config.toml
experts_per_token = 1
activation = "squared_relu"
router_score = "sigmoid"
normalize_top_k = false
routed_scale = 1.0
balance_bias = true
shared_expert_gate = true
vocab_size = 1024
tie_embeddings = "early"
optimizer = "soap_variant"
lr = 0.00914
beta1 = 0.95
beta2 = 0.98
batch_tokens = 65536
train_tokens = 243800000
Below are experts of layer 8 (counted from 0) of a mixture-of-experts language model. Rows are named router (the router's row for the expert) and show model dimensions 0-127. Each number is 128 + 24 x the weight over its row's rms, rounded and kept within 0 to 255. Numbers have three digits each.
Before each expert's rows: "comes before" lists some tokens at least twice as common just after its tokens as in all text. This comes from a sample of Wikipedia text that the model never trained on. Tokens count by the router's weight.

# expert 3
comes before: " the", " a", " to", " in", " by", " and"
router:136097153116097117100131149132107137130163164124127130169120102111158153124117110126113146117102148142114157123103103127170093070166131116148164097126167146131100147119134111107135125132110151189118122106125085136140150148196117137121112127193088086107120143133121108145090126119099099116122111128106117115111103139158131107097096084121138100091124138133110132121145143120194155162110

# expert 13
comes before: " |", "0", "6", "5", "3", "7"
router:105163137160104119137143123164153142127182172138139108116137128131121148094144115131061133155116116123144127124161121165178122103121102147123161118119135090095119098139103102136090075130127102152149129109157113124109142150150097121058159140151114117113099109134142134150088157122140154150140113109120085133141134171119129106122137142107106110071115085108124114139122080079129113146140

# expert 5
comes before: "f", "x", "g", "le", "op", "v"
router:133062135136100144153125091148105126137184155121141124156122093133110120118113142121101139093135160118126129097118146137103164115109109114114124115105135134108130111075135179110115166141130148164150147098192094103078154156102174124159154123106128065126096148112165120151116157111121152142125151165134137093119135128133139115119119137109147133139139158113132138126112120089187112154107

# expert 9
comes before: "ion", "ation", "ly", "ess", "ity", "ed"
router:142148112137068137131140111091154111069107150130100108142102110123159144131086097143141139131096151103114108108116122144178133097162127117064155158081118128140107089082100186166159115138093114094111130129151111120126125139108145110126145125167126159113120136102163135153127154167100150134126126133106122145136126128090145109117132090081132130122129113088127104151103105101090141130127

# expert 10
comes before: " of", ".", ",", " in", " and", "\n"
router:138109158141092163143104136125101142131138168135134111112100121111103147122062116145139144109067106129106131121161101167146104146159127081086146110133092117121093150103131114129145129150101159167157098119120119105126106136137136093122103128167081103139114140100113147140098135116079116156109136104138100100157103198124095098125108102134104105158146132133124125114151152127178105140110

# expert 0
comes before: "a", "i", ",", " |", " (", "o"
router:149122135126102153117136132096110126123145111123107096097116114121134159172120113107127117092101161114104124115143095159155128139135108144132164140157131112101136123116138095097123096173088101146117134074181129101104107129129090138098124164150082115119131137085132093163088115163138091079088126156113117106111094126115144128103119122097102089146132161114125071128129150168157095110146

# expert 6
comes before: "t", "n", "g", "c", "ter", "her"
router:123121098150141168126136095131124118092103131118098105128145119116103107110128137155131120105172092119156098126126147155126128150155119115151177152110165128143125107061109113110140099139138142147105127168202162103096111124117121127145134117143096130137140184153181131173102135105060090114086115144111125120172111141151089110130145127137138117082125125113111132110098146124118121117112

# expert 1
comes before: "-", ":", "|", "\n", "=", "P"
router:123143145097157096146152150127128109088141110107154117140056143116092132117121115113144145128139136087119146120192095137107050105142107108119147144096124120076157124133115162144096127129092135120126116112153161107148089107157154125122112137120087094108086140125146154144110158123096135116150087135145119138095156162137137159131121148111112142116108166187118143117091135130130146107131

# expert 2
comes before: " was", " a", " s", " is", " m", " re"
router:112102118107148081143130112152082122126098113150091098145108105155120127138140118156095119089108127102133133117143131149186105107172104157109176141130158060121125141124126120134105129113108122136107126124123118078080134156116117115093095150192108090097144142122114134114098133091119113112108159135059117090123130140149115145097148102114122123104099146142111124108112128143178128139144